Weights of a small mixture-of-experts language model, trained from scratch on English Wikipedia.
Experts: 32 experts in each of 17 layers, 256 GeGLU neurons an expert, 1 pick a token, a softmax router.
Below are experts of layer 13 (counted from 0) of a mixture-of-experts language model. Rows are named router (the router's row for the expert), down (a neuron's output weights, with its number) and show model dimensions 0-63. Each number is 128 + 32 x the weight over its row's rms, rounded and kept within 0 to 255. Numbers have three digits each.
Before each expert's rows: a language model's description of what the expert responds to. This comes from a sample of Wikipedia text that the model never trained on.

# expert 26
What it handles: Digits, commas and decimal points inside numbers in tables, statistics, areas, identifiers and prices, such as 5,843, .860, 326, £.
router:153131145112144134096084152185172092081082117105161126137143102174172071101131180128180142160147062163101129125125098083141117104183123127140130121154143152105142116142078107152121118165187151
down5:111161136071171165170111156111123127188138098078144109095092164128106143100098079148041153091097107110140103145080122180107153085112138185145113124064130121142146116122059110144136093186119155
down6:135100134120184127127105105115152088158168095142143161137115055114146147125180116180138140113092111096138165092148154173092147160109169063173143146101175197137125199114088094156114166147170160
down7:145121134140128123128090130115109076168108130091122108163122160135087156148087171146085152143176061119159139018121114053121115138100114113143182191163147120136180112129131194140104164097142182
down8:112165119155098130128105081119123141167081178105159092160136121184199170137089165186129168101160118114156207145173120148152090125180150163118186127168107165164177170116133111138116095083150104
down9:081168117076119116138121124101137115049128135084151123101099097109118099107079147105152109089121125160123107098148090127101154134092144135060125098136164098072147084064143166071109148121149165
down10:161139127118114136118180118093122140206102073121161100165132142149142134097150201113085087075140159143101119137155148110081111121101028125131140166121093088153091186116105150093124170162155125
down11:159144119117107163163180136099153176156158137123110141196152120184140149135111140112145067140145163107097163175175116132083146144143138097105088108128161157097100068135186113145096124185212137
down12:089155170161171148169088142168138085119140104150134104116117145101148102111126116107149184134182099138165128160119130109081111123149098075090119157137080183143121107162190150095138102135125137
down13:115116152121163065118138156096148088112150090152154124155100146158107146121137083202134134100168226158112105167116132194111107124176128160141071133108155117091082147196118174147136195112152153
down14:138069204171176144108159112181151089103127168163150138112093170120134120158112183148111154103088125156157142129158130134179171200115160166140149145096080078166148130121092141144141165162139134
down15:156171135087188144154130108158134206167088089161093198091144159102136107131081153123075150140130111141110150121094134168122182114158127114160168180108176118232163089114158196029108185130122112
down16:127103091136120196110120134124128137117110122177147208162129113090081149050099137131144095135091109123123125127142188140142147063091110095082131097106097125151120143155094089108148111136067107
down17:151098109112148131068132159095114160145179133128165151126102102080121128158190122191096187136128160114151145106171141157192119146202125162163189142203072098130140131153137109116087107054141163
down18:140160103126097132110165144147132164170111116086125087131120100107174111144141091122022135118127072124124103134094084147094156114198077146125159161077055076098137088159147087103120173108105094
down19:198093124149169100143036175158130184116165112116134168163105171152120125085136116089168157137134139174198135155128144187128124106143149195085112107087164177081133115149099130091130066083120120
down20:126115121109185146128087108108167165075151122088181106061113113144171121125095116145137145186150142134107147128098037093111151149101071133101083119145118082144061126117122121137185139105101107
down21:150167120133175152174192113113105140077125149202107174127143097123207119171104136113099170159086152118072127110157142141155069166132132121164106065168148101118107163083122134154110163104147146
down22:056140113155165081126107166124149148147103070108095136152114120122081097157126099109157151142114201121069166144118119130124070134167108161129164164133138123152102163142083137097125080129140088
down23:109168160124214160120136148131185159164144111124166104199160138142141138121166205180152124212128151112074178112061109112147079139159150109129097142164111131169160090166167148129126183106112150
down24:201098126057114162168090135145127138154091095191123099120107127104055107125108145153121123175088120137038171138139132159178170105140121160164200055147163168105144101141134098121105108126115053
down25:106141167120077104148081117105109107134087122115121069177108093067163084077135117147136086128120082091092111147158133134127111091113136166144125132158131079109114095105108142100148110120105135
down26:131203144089136139107125193097198135113137162096132093094186157056212136091129106201138148142165117194169201120132082121144161179140104131121100157081190084125116109143118099124191102112160184
down27:121120125086118116176164094117176115091210079094092159178176146103125121132135175149072109157194126123113092120149086165117103170134132166122144115101121089095084121166082171127110118076138113
down28:117096143086071175143144108118145066128142156122164171110123147072099154148115169084179139084131118152087150087083079162124172134108108129119130156166158120106126175125146092141203154103152112
down29:181144117073143089139170119082137100143136107123087130097136104112116148136130144173105082086159099197144117136145140131127095112121165104099113169163184097137132150176153085107156125102166116
down30:125088140116174096097111068108137105103118104110121132140085111137147089099145172097183127111168089083099123126096130093080122100166109157158129110101071157081114110161134128142076132102112129
down31:194124104132162140148169129124139166121147104126149114176113158129093135081117131128145134142142100100161197167157177143142127209146166135134137064148106119154188140079173176173142161148153157
down32:142098185156085076058117097125146105100159089110118158089124148131111173108112110085088056103052164093142159099184205128087117100142147134143174095134170149098114126159127163116136107164076134
down33:196068144123117134121120146114124109110097117093132075113109122077090170147157107165133109075120138156122151161138149166080158096143143156148109177112120137103108123092161168105151107144123153
down34:096129095115157136089109164128076105135105182123108105184151088081162117163145150137177182184146083119126139106125012124131108083159072101105137192148183168183126101148147161102159095182082150
down35:113168118109129110136085129102113081070136156147160119156134161072141148114126107179140091140119079122139128113162142052189158115079123123143104167157090132171184133122157128083120131166128126
down36:105151140149116104134104104141090140155105181151078165221104110155169144109143202129168162137118179103126138162164126117135041137106140135143192155144133144157146116186097111155091155129158127
down37:170103169170121132117132083114164130173122117088168110171139171149091100110098092132151121143145096169107137126163092100140143168218145132124151161094177132127121069170103134182130230173158142
down38:138122143093153092150166112148133147122152107113071034130109122142127167127040117077142157122147144129150078105154100092095080163160150150150152138048166120140168149058112133149186148168124106
down39:103115147213123158066118147142127108091131089106169116154136191156143131120128107121147148153135109102146133140115194115098127138183177075132149105126131124076107154128133146143127152196112074
down40:140103149112178147151197145099161162120078172120169107101049148180145159142106172161137117105128118130181165078036158145143110172149129082165142137088156116127169117150194159093111110198117136
down41:127129170107117126085124110171128134128178084121140090085126122140083172105098183169130172133119156217182119148177110095132122165144122137109163109122154167097180183205107148113095199145121097
down42:150148136103101207107124113126161113118102132106119132098141127114097067163076087118138198144096136122113137142128119082123104111136064118118157161106130090111134129074187112095124071094171106
down43:139158130137132113125100082110128150146146142189119080125151142129154138113161128129093133168077144103111150133043158107136147088131094100108167167160118158102093160101182185179170141108130134
down44:135151153112115119090168129124121150099140153133173176105123137073104137118147212121073181125140185148168210165000198104129113123088151110116095119146230139192162111130114162129188092136134129
down45:089050152155096108123168127160111145091168129142147166126091180156140159156201136170115126126149122088140130158085147150134121138171138124169152197115118110141128170111121193135062067100155068
down46:061096141066143138152126078094150095167141122081150081087084097141106106124138133143135123129133101138171136098106065119169114220189178093127118147176150098102053157130095082160105119108096132
down47:113142069149155193178124125128166163136151194099155091112104165151111147096105147054138156106109168110145056080092117117065135130148129150140068121189149160127104140143090109135129106100127153
down48:095139147100090125076132155161119172063078073163094184107119130118156114169119183111163148145132112078167145103087171074158095181126129150124157115150146169156154081123054047181133107115123095
down49:127102092116138119076144083092082150102167080103123095134120041094187082111124099066160139194140094194086094092204132167150139109160135131154142125169144091116103111112086102096104122097048103
down50:108159107131091125157169072185063123183141097130151105074119101117139124102102175150119174110086138085140131099125170137170149084130074098089149074139179124070171117185098129157106116015133143
down51:088137152113143116167140134101117127070142099072113094145161115103085144105081119086181093110098137110106118115087065107154129115102131163167155132149150147110133088151111171153136114163086123
down52:158130164129155096087198125085144141114093181102120118124104138066132091063109104150129169122102166096100088093194158134101096096094098150087096117125140088121141134091082152129136069076064157
down53:170072139134117181108154119121156132145117115130136217130148132093145135193131104150160185138128081122149225160133109143158093134073117172127099122111113134098076147129155163139115165108115145
down54:139087140137121127141088166084084125075065092148122127081190179109123178157091129147121132108088199121094069086116177137104093152141183161097093111116141112115142094075147120175101151133103135
down55:134201172138095048146116150122121138149088147095184072164093135138139139151121123107085103145135128115178081150170119132151128134122123156116101142048109177068117128112154124097162175128168232
down56:058138110122118082134131101117139086101148108128116125095130081086110129093120119132187114115077064167078195133176100164085139125170130138104151099097116086175172135071103108101118100094068183
down57:123063075110137160106147087141149128164121064140117102143128144172200135171145093191159119067157134105120136119144093119126152105134127112096137096128090126098168109125122133059136081156124111
down58:124107161094137162133148083104117145100122142153154125161113099114171093169058116056114121146130132137110198103136110064180102070147120156157143153153125111089130090139163190140166162189136152
down59:143117136196116091092124098095112159171123162123138154167117131193146133127076086133086118156053086076151158099142145196116154143091098142132111112126107171142079125125103177152147141068165121
down60:070139119091083146136100112095103090116066064093093131093132116099118060064084108125140087117130105098106104105106087096168138098081172101051112126153150118104059060083185057141077067117107106
down61:141123143196143113082121084149134120125148120143137095091137162115122133163215121147090110130103082139131071119111156172204158084122121141120092112110143132116155153145115173157115132097139093
down62:201119115110109147194120064119150145128147115164151150093147097131107119110178132106128193133095122132098118107106106114148139170107156118145126167142131115106113171150112179118133158127118149
down63:139108115168153166108101152124099176148087137139137113129114127132125115085124187173131115220113171127105120147166167205193113180168152161152136141178086132114139173124108156098162115144155143
down64:138165059094139155185125113122132145108065125149101174072146075113157117100152074150186150153164172178114120080104147182170110153141103148092095142147096133124110161069078075099129144107156056
down65:155167149113111102157123147072135168189090136178142129136181144124140169107161177147170106135138080131102138113092145128161143131118080118141123129171107163140105091138117166141108138092180138
down66:150095146139137109157093091082159152214162120179162084167106167151092151113134125093135140158145102140061122090233139124136167104110109166116138123115052152084103114122178132115117120102167086
down67:117118149142140096138156087152114185091137089064106140167172056169158163088107088075074146142148141056147101129082118135123124138119161233148135097085102174128153144115139183171185085154094149
down68:074066163136095083090091085130075143141144144124111109134099081126028177161116158103126174125141120153114138123166064119161150150160097130142154074118112136134158094127102138116143096108120129
down69:156145101127139097095153123119147139211142149147158139131132123118158098121093137164095146196043112126132154181155086121130136113110152135097105204147080174129143159125106113142137172175124133
down70:142191185181179075167134114176172167144161185138108106194132074158095130120140111137134148138142126130150117129181145119180098128169127130120100141151132053067075106122098111150104139149197047
down71:107134191111133074141098049143191147155093135138150134145159177122088101108144062117168138102112158079154136064196118135082070164098131096162055114131109140114123131107135097127053131167152132

# expert 13
What it handles: Hyphens, dashes and slashes joining compound words, codes and numbers, such as U-boat, Twelve-Day, under-18, I-20, SA-2.
router:156117134072123167124174136125119152159124182126162166073179188102090089136103094121108133102142132180147105172077157130137147118131170167139100169162122144138038099128108159136140123069092142
down5:156139153097140111133113115097111138108167156114141130150122146106181122086075094105138134138134125143100151107048141144095152187149128083158131135129131099164153105102202119135140113139131133
down6:104125133147145132150115163110111155124115191023168141165116123130123156124183151125136190121140169147169148099129124095154159163121178092132156180169121141153183185122134155099103157136101114
down7:099108094131087103207154128154152166139091191154159088167144089105109107108122154173127110096127141135146075151089128120103131123157117190148149114157147131145122124089128061073141181102152135
down8:055146124133080168170114188121142101086121167152070150141173135102086145188189095087108126029164143123079096118143127142157143081133146097051169128144164110136063088138081101118154163166127106
down9:163109178160157123104096103118123115156174122120105048150136082159068121118158120136153121111191144141119166099160167160166109125165137132128190118120129140156173195195091057138106142147134143
down10:135133136083111067114148119127114119168179146149116137119127129162129115141149130116132132111145105117121107185086105127096069143124103115135085151138163056087160158086131162068117109120092138
down11:159149146180137158170189098156131191187112138121099118119157130115124233106138115121116155125123155135172192143111169167131125108106151207160114144178081129085147133171159137229134044131125173
down12:166129153158121091166176086146151172132173151168101157066137121162094131130117165121075103135118156134066117141163176108168122150168141145168185154182145125128114147090081099108160145101110082
down13:198094095163119118099169182139080073176135155133091106123135108154160172073187144122103128166138139126117128103187116151105144087136053153139111101130110133145193144131114149125105177116171074
down14:085208150051112145113077152139120115044098083115082151084127150148162110129144157079083111105126143097124124103196145124114117099167118133092140160079185103145072105108122085096066155127122123
down15:066149129129096135138200140148116083142126173110077048113135096101113137125117141124177183123126204059103134188105149094140096133141123137175117164153070143162164121115146143127105174119073107
down16:123124151130150116069107099061090126135104098154104126101134084094109115115129183165149154211176106082154176118163163154147124105147124106158046137142150123136115120123139068109118120091143146
down17:097170144104131149104192115114088141138134111160119126090118078140142113087112173049103173083163152109111129134058151099093189183205108103118092100071113160121137125127149128123112145158148132
down18:100142147165109095115120136184129136119124122115140095159068139111084123121146116144090080150088091127122109110204152146112141119143184165128128098096120112138104137141084156115167109092126096
down19:132142162084077136151127081091114063121069201064108078146159141092103166094118150107134166108164157098171153111107127113126163154156112071110153104117120123108148127109157079125110190097139119
down20:136154140158092117117103123027168120139146137102153131181064094146119185096085142130135148161105070150110142158136124142155113093131140108098152120129137123091120125131116189132086177138099106
down21:120158064126136117122067127096126101189167119190117141114141179119105079116090131120099193160094170117202131087066116088129114162131119162137098137036101108112196097147122154126119129156100124
down22:116146098202141110125196129121168158130126114107163095085101138138123146121157120131136153141168159214084167081191140144104168176143112118077088097143130114134144127146106179141200099154154118
down23:151118126098079105162139124173142159156144163186029118108129181120130092109124114113118105165167135105110119077167105205125149144075133138124102128157175155156106085122100094098155098124123156
down24:085144084150115070098107094109083133140148138077142123153109137130116104165125132103141164078104112144084121179130087136097122086147123129148159144127162165127112129113127150090070072164114136
down25:101127077159033115135176087157116141154082079120104133128195127141115113114056118136063118088144165095192173139144145086109127166141136097087086147075173099169137131160191113175118097121083098
down26:093086087176139152171092142148160152156137171094163134144068136098160108123136149206147156115124135128148099154173130127194122117117118099146176054114155128119153146101180135136118067138141103
down27:099135198108126129133112074103157129152134121143202101119126127154129104079122086176174159156108186101144122149109154107136080116137091174152096163115108160108131073131081157115119162110142161
down28:102141111079086080160168130111170191177112083079110148158134150112152138143133087196153104125095139084145096119145118115125084136164150158120178117118133141127088124116099150125138083077130113
down29:171105071132139122116101157156176130084137105158168122140135161128108086115105204143132124133050096157183108186131164133135063166130119127181166203171140183159130076101146138130162105153111112
down30:125098042140086133143146066151135130102133095103119134112130128111140138087108138057052132095116048079117104128165153113102094106133140105153071077097063086158108152071054106131108113093110106
down31:155142064122215129106108120105160161159130156102103165123102195128137121116085111096084127183116091086138111102188100158141104090182131149133109173113145095126126114054125151154112108178151150
down32:143145116152128122201112168117136190090168103167075186144136162096058133099084195098102097108146076131066116098159149172138125129090108109136091134112137130179119135075143195114120140103112080
down33:154140158075159144116117146140141139077116185182112114138135129134155163151150161154166165159181101165120148148183129168098026124070086146101160130177125126108155159131167132072115142199130117
down34:152086190118159108154123101134151084121124099162121141099119099142156075110101148156153078097170114158165156114183137122132164109068150148182108116139156073189104131091123061099073116143112081
down35:089106125100097142070115091134077105091131050120091107134091156137104133075106145142136051064090085137174148114072118136086126150135108115099120052117135163081094174110117130180103128091158138
down36:150170105132154139129134041142087188141122105179167125156112171124073109114220151154132114142159092116109059146152127161144126119136083224136110167144155107138118163154188139127128084117157142
down37:108117122106051165158121150125128120104120072136130130169117153105164115171097174176173106149084118153150165128148148123112141124170146201118114145100195126077151139138154135118115150154135105
down38:065126083127084130096131128154070156106140058119113136106121133107095130120098121140126117116074113092129082128155132137119088208127143168104150162105151114089120128106085050148143133084145092
down39:128113141036130122126114103070152102110139093149071150099125114118091112147108122147093122255115158145051106156231128115146141109104144109175129134133099128111078147123086211108116091119092091
down40:091128156163149103126188116156132159138190108158149106147117083180100147141165180146153059106057130171122177024128113155098111133112129142113106118069180133133116157119149144114132187116141128
down41:155197136119152084145163139159166129115185126193126160155180088112108153116137103104159186152178180060116121167153149150151114155069127096099169104132146114145105095207165131154147220158070127
down42:129104139156140128138146160106163125104168158167183126152134142142108113114145072125158092126152207142084136127109137047141098174158115127134120151073142155136101147224042226151144073132139139
down43:143088169087111081167133126091073140130188157108120168090125185162144156107176173121105084096137107115131132129093124124098113132144148174083094119130102136167085136065134145099130189101129150
down44:105098098139133151080132113111153122117101188123080120113115154103136155113187121160138107145042185103128086099161119137158129123131156091068088104092164170160142086113107117141125070075088146
down45:138066059126104186130103114125159113142129120131174088114118161102129112090112142137063145155121128139175087137160140186109172075100180108051064121115081116108128133148070152135131173131132104
down46:152105096137157153117106158111096062164114159177094148123169186109122124071187089160141092158111129080117126124089150106134083141141110135194100129154141176124141142125190146102099097188109123
down47:126134143136108154129152132122119140129109114189111125153178143148142137149121112103085107186096204136098123132112128206136106097187172142161149134138108179148092177165125098113170079094121143
down48:106158154107134154119151083194136179125082113135170091169196137103169145125093200139170102121098120153115194092140125103128153168134130124077139126068146164159153147215122104131130152096114148
down49:146117147116120111136132136096173088171175049156055168146118105120155136130170179145122140147092090080178141083213159088101112161143075108156161117185098145156146107095139122111164093125119165
down50:139146088125122086069118184180132066167127122138055093118137135114080125114131132139147130107136118086129157108184143094152121086110145097093115158155121151064172175081106185082131132087104143
down51:210159077118086160057163128136135163128103160120147159119143187164119208098115118133108120081077151154123131125122092114065132120152124140087107103147152167147080117116119084138153146118160171
down52:141167104119104085145121114115080158126164092100152118161145162138160113116105098083133112067086110147166117074137102106189165142119160140145141114138082087125119126193133140086151110165201142
down53:044119109091080155060170128094135110121140117132118150085106158106165188124069097135103128099149116140122177135091140135165118172189082134086071089131181090109137127179120107170139167126129072
down54:177179124118130147131146198142155124123174149148131118177185119179199104111116156144097112159141200143158100144098125092135174161134174203134183131176133139171102148113148154135176108102144138
down55:120104111149218138183076121140142170106138166130135145122151103134132077133210087140165149120110121170151132127171145161093165192140163148156116163135184149085174167113108129140081173137163174
down56:082124123157158132167149061089119114169098151132086057133119124122103071123098060133092176073076114091143158140071122091168130125108111108124163140096146130129063146058147094142141157093109119
down57:092163131190150118107141115085100175197149079092106091179122168129087106093176104147135133137139084067147102132114171083105127113118086114109143143134111097156143085104135084105144149115167137
down58:123143099141154189111075173137142147109131147178093106102131153116127099119141122072139123079142153115153114136193125095083095155151187117144119069108103133147128087109093140091110164149118130
down59:063101120102134094141142171071121088125136106132106113120134142137127080076124114120106092141143108131101091155088079140132142135121166144092077114108165108117161090134073157129109200107056099
down60:121163112120142130160143124103145100121128086144144112124152173111079125218161110151125150170104140121146077135119113205124100169060108076128138119066085137102051119131112119122076139116185150
down61:150094134134152081122067063105108120092128158110171119136064145055142096139131140131173089154096079093167169112184156105077127098019135199155087140112085128168064114097119115177191086102112131
down62:132172158179155146071120096163166190164140168070105137146178115083093124131143095130175148215095168141151090148137095150137154142178153154143138171106131100144054183157151144150103103142100148
down63:100179199161170166168117109125121166172175138097152147114129146150171108123111158138169198102166140147125174095099187125126127151135172084094101134178100123136087157182065165168080119100175125
down64:114155173080124168090106141134124056198137151102111152171125110157089128109140115100106133203097157169134215151144116105095159104143118166113110152135124153116113179148182167129103146144173139
down65:167126103159083164149111118129177158089190127166125150092148054149161145159153171101141121112125133086097139134173104135132115138123142105117105109110094105181110175111178116160145121131138109
down66:136132127093164103141131154139139093057131121094158129144153157133159125143138138172140163091187166155128120106111145146119112167148174150150104159145147115149152147144152145142137125119123104
down67:088081100114143087085138089170136074191124111154129109129123157110155092188177120151097146149092120142182053111081104085109162166141114110156110171081162151141150105099149066126180154135102082
down68:100124167131111131154090125115090156110156075096165119127185141147187151067092088159151107086153062111150130083114118168123144133116104087088141064095142194142173209117149117178143087136113095
down69:102129148162159145163088177140192136112083124148141094156177172103153123101121141146122126142177136111163151120165087168149090123079181066114093154094124079100158067087143131138119117102133148
down70:158117130157142120078189152162128123101092127204115142134129112147169217092142163089089144141158106124141131160074107074144123135138102093131146121112118062166123085128156104111156153079137113
down71:123105096121111118144088112153116173111110181108138134124138081120137071116144089139185135104093118165102107185133074097111169061134100118106082156128107122188142073178074184128124153184130141

# expert 4
What it handles: Articles like a, the, The after is, as or of, opening a description or title, such as "is a song", "Best", "Outstanding".
router:092103120156145134144131141179073130169152162089105112171098167125094144169087140140105126188114134164131156183134133109107109104111153190135131184159094082133153124165141119122123141078126154
down5:108118157129166113169166122136115183119107202144083156095166183136064137154125150129173138121124160158162237101151141105136149070105161146136186192136137118143144150117144114137158166162192123
down6:075124078131099123173167100167123030107106211113118113117142141156108116178147096169108087139115131153148113124163182127123100090145096201124135121152139093117108125115084142143134179063169137
down7:128141115136092105157129048148114091121128146098113157108089133113188099087175105134102084113134133096098161114124145115096138136117173102085112142120118097149123151127125143102125138170113152
down8:124117070142170106151163130173116164166138119161149153154143112108144080174163178133144168128135101164097124173044210123181125147105158142180160133142107176115113139090126107195121130144166158
down9:062119144130145081090119127154095161152167114104087093128143108111139086158166124182067103193071105153086175125094077148111086087154189124134181123155157147141147149100178152158143103124095177
down10:164165174184107086144197124113154135099129168188123109116162145121144138096109159191156128082152122060085195110165125157092172131147131132193152172149161183159112087107117125130163169121192143
down11:188087094148094144117118114150177120125108166129154141163083159185125161153127165158140115120114153065157100111115132141155153169076146102153085169156089163095113171117177103113117104102249125
down12:112130168115153216184170184115090126133145108100204178097114124106147124133110157155157107081152124071121094096180097100151108158136144135166118127146143146117136138101142128118054125119066132
down13:082119109139123141103173123146132158191162115137133094110182143136123112121138091155124134069110130137157140112072130176139123115110147125164093138088145093136162146154108133153092132069167163
down14:105137146148109067097097062108129132146113129143131055137153096175129146089105095126129138216141161123184156104130155182121189121140124123107088096125100152083097182156129148150071186120126144
down15:102159132076151128107132115127113157114087134150098073114087079096107132116039179100116076147132096171169109100165136123132094116066125136118144149096145168158116113194094160129180093109093128
down16:156086148122196136141108137076201127134142092117144091137142095116115120105119116182090118123136105154116101096129148187169160089070198179161124122077130101181153111140092198099231129105159114
down17:118174149121096119117157092135148143111139110156151195115092103196153130188127129182198099082117130161174171149116114153105127203098113135128183146154153127135176154157182119115165188149126155
down18:146187082160145105167148081118189144174146135137103099109135105117173154163089151142165163116141106154101147196200183124097176126184100127122134134071118144149121072155128104154072159162095114
down19:137139166119121116091139202114124081076115179127134108139137152140153123157171115095150165115084155100111160131125123136147162126085105136161120166145188130165116137138174091136181115123167186
down20:163141104113157124111129049129124120139119151183084127131127095119104107114120131136093030183091105099122103200092156098119104096108110156099089169141099106119179102136127155134092063173185176
down21:138091102131157142135163160143095149116125140145131144156149153072125098106113139146154067140112135087130163124149155129161052177160071122116164128130086149175144122126118128120146088069163117
down22:154104148152128139184106121191184144132164150135125132164121154138141082134141138115097134154107129145101104130122095040109116127120121079161113156131140192151147077152134116085114126167080121
down23:105121183146119169131125133175150133120094094157121139176094124073121122129047103068071102178103068152135081116121154129054127160056147062150139174136131093149122096081136143091109147139149085
down24:131138141117171122110153135103110173166154139097105101142128079148126141115171128148205099131158069117088107136119143070164093099105130194152173165118087121109116130156176161124150117119069157
down25:118168091140084088152134127118136152129115228106089113127109067205062199118091126135130111148164093074142180108151104139149083118144140180098151138152113193112176087110155110114091166096196151
down26:182106170114145148080155168071151175146136122116180164132091114119140099137129134121160055129080170091130168118118132153204028045148204131137171142183127144117191110160176184120120186181089163
down27:187093094061104087136097163150112133093165101135144097093125123162078089100129164052117101072139120144095104178122133103143104108115121149093081124147140150123151148096123166123096111128083162
down28:112087136121106107114122104146136117129134164083134155124148132113117131153140174129182119108107129144059127103117118140132158133118175176104078073180158111139140163109172107150147167122159136
down29:136134124159133147130116158118139140133132170096141115104167107130156154168081085064182149163133102136155137130082128143130058154131146145128198142102141148181100165127118110090127147100091152
down30:111137085151159094202178142159159102192156126152063135079102199116127186097117131151086123122141160159152114158115135153128181137137104180114085149121093120125161126124124090167117195117144170
down31:134083117124147119172152142166135096214121178147085119139146144107095117126139106134149124126093092175125138094120118136098123151138064054112133073163148172129138153161100106063125147064136173
down32:058101160142151155155178161162133144164153114166144144191122170142154089132101153163101103120127148172124088093017098157123117107134096181107148183141052148143161061162136116174113198118173142
down33:121089111110080077102150119138144193140094084146097141138142123128086135066160107168070063153141095136142106110118119110069109084126139139186133092078173086126107146195160125154093083115193132
down34:200087131123130061121136063120107140141147154139109188081094104133119105122124112106132056163118144189114146083203099118114086152108122073172153126149086161150130106116118127135144086088159150
down35:166115184110124158119112120142116109149141110132124140116157134102162164162107110119132136169115128162095119113172081158154123147216118176093150110149150163193170089077138196153148178056140180
down36:115133127102099111120044133157176151128097156087163110118117157145137098124144135075144089160159103111122177101196158115161116163095137165109086109081102078104096111118150114097122138112144073
down37:139140155137112098097117153175118158106127121119133133102134177131140101179140158133187117116128133145155150151036163146111152150081160157159180123145107090092166130134133173174083152138134128
down38:080112110114114165113082057154093151116122147129168131113138063161164121130177122104142095105144069112148137088108154041158151120076121081153139068119123063152135107088151138046094087175159174
down39:119127133106046141116148084096153181108102107134110212153147149133155100075159080100154066096128134150109130157114129147137132108164059099090099134097157172145105116120106092122193107186089149
down40:133151152117138081127093129116131129130097148096202135118157167164182082160072138153100098118136154138153139114188108136092168137092099098062131185105125136115068113081098108130128174209132147
down41:123081144113166118120137144081126171079121145054150076165132138174136141097200148167086187109162192220135140152070172094140115128135139168163136104178130112151160108191153127178132059164103100
down42:159172136176184139135189124073154118172125156180128120130144140109133120065130130110055141174136129119109200119195143154141132128220177156176094097132176166179102157107099113153126198130164139
down43:099132111158136205120107129108068105165137149159104179108143117171132123124066149184119147146163129131128143091145150142135063156065102145157158151128105124135102127142103156180062145156074131
down44:142174137124164158112142145021123180123061074141110133080125143180131171097138101117134167121153096109148121112107168123125112133098117142146155159117170157156203133121184126105183137143116132
down45:105089077216137107137089088121109149105055127109097101140161084169118155171159134171104129137102147105082147147133105169137083094105083099119109158091164134105121139123121171117148125169148145
down46:098131131102136107180092067176132138104067107136107081109110133124144145082137150092132104155063089169138155146143149148130158122131110110065083157116116117199111129156117175119155063152117092
down47:114103132120126206157159125140159147177144089152137147111160104150099119091116179133094158103124108143132100151156138120104074095107119156115164182172132150141154123119090113122185103087139081
down48:110122132123128112140118164101116110116108071078150153123072073120140070143108095111155157122142181154112140076123113139111116111167112107130139176156093087139114180119148123113112074160172111
down49:046084108114124130116116131139161154138147115114153099194098150148128209076131113124148082119172150124083122112078151172126133110138120136165147052140166154124119043151103231118116188073175146
down50:115169141107096089171127105091137137090091148158132100086133162053098089145156051110131201113116088072124145097058077122196114150156088168111174115170113127098148164088122146119177067125061182
down51:130063120143130112181217159070121148124157142088184109087101075104129105085174089143089123185106114098154161128094046114157171139046124135147095113172132169154179141091117100183130098173071072
down52:121122150129114099120143132134096123115127081127168124150134104062180142093115172062107129094138170126134157130113100116140117137114144148197124146114182064135183098145145150071154115094143072
down53:197170149115179179085156109116133129082149158116154146155157144080126129121102120159196118143137114131109174137131072164169106147125196135140124079122186140112112098146079133194168116105151149
down54:107076083138109167163116066175116163107146136133101110113155123166177117154180150087154155111175113182122163076149138100120135146141140166085132107121156099118099182118089120091143148133119161
down55:130105106174125174126123111153128186169197141067183153201142131130069083125162188153110079121080142137129205142118083103174172132149147214063142091119127203124143118117092126154162164144134132
down56:132140141141146086192109124066146127113180126146148128116044151084108081137144113141088148171088126113142083076164127122135122140074074111116078076116106136124064101107148110069193172193139109
down57:075100078128148162123128039150091158080119117115107081099115133128070088089155149141133080114111132118101152122168117107086117123141101116117099138074117113192071141116111047123109101173131120
down58:147171081127134146135158075152136189128158070106144162138186185131066152140111071179093144157181160156095153146097117144169142153086168156137073102137111127135155112154133120121102110111178132
down59:145134142131134142094146114121104110099132130155068064054116119199162196108120153141170131090178036148135102145140135137107176105133112144090094170141073093180092050105084111097162119164142114
down60:119114115132068092168124065136142116126129097070144154121118099153141109176169108137128112098113136151185108136128147135108071118088121117148088133123115136141104147165132123156130170138158171
down61:110159177122181121122144084167120138112132142200096116129136106103101235150112145094122141173163148132098114151179095178147150177170109119194147139157123173143188152107123130153173177129192184
down62:157138146125164139134180049149174116140126136131134133157125153189159099144150117108108130151110084136190136094129117161139157155122092143138139142138142180136138139116107093166189162089139133
down63:149118116142133123100083094120158145122066178200148159122146146181149126098122143108090157133121168140176174138137075113069102201104134116141118114199120129085120141119123175119140132118149076
down64:135163112179134174089124143171153087090123124073099197100128154106137083111078115119150143172126157112158093073167130102108179046134084115116105096156147177111135115151104097131163091136114191
down65:133186136082122180087141133156131131088139133147111120117106144065098111104029142122134142114123151135085159119169105084181090138142139099083185097127135051101119106120162113169177113162095118
down66:109068139060072080086105102091156086120154107089114093133163058077128096072154085139066072140171163090070138114185161117131120139070122085104137109085136109147106124111134036095097123125141081
down67:159104102109104101129122115121046102171143131117142113132124166158155095146096088108112135129150118100068138153043062146091140090097113145074058132164127108082083118139149079146138154095114162
down68:156153134104126117173111113113120083120140143153134156159105128085173104153127110095089149064089107101163101129202170103117143104122099074066123145125141131136135080121117110128136136100138082
down69:164127124103117162126154145217103194142150128102155160108181139152133143074132113135066132137095161101100112118062134135131072163153145161131117199116032069136146106111116148148106126094080095
down70:111156161183134117155129113156062135090109175114118121152139071138091168118178134145086077171112152096155134167169154159132119125167139151117111059120151168127102162110156108103075096128166138
down71:097151123177106134162150149140120057172134158113131116138134131136107151102145117126212099160159132110133116117138106147079156165184061145099144098117135154163088136130138078136094100140117089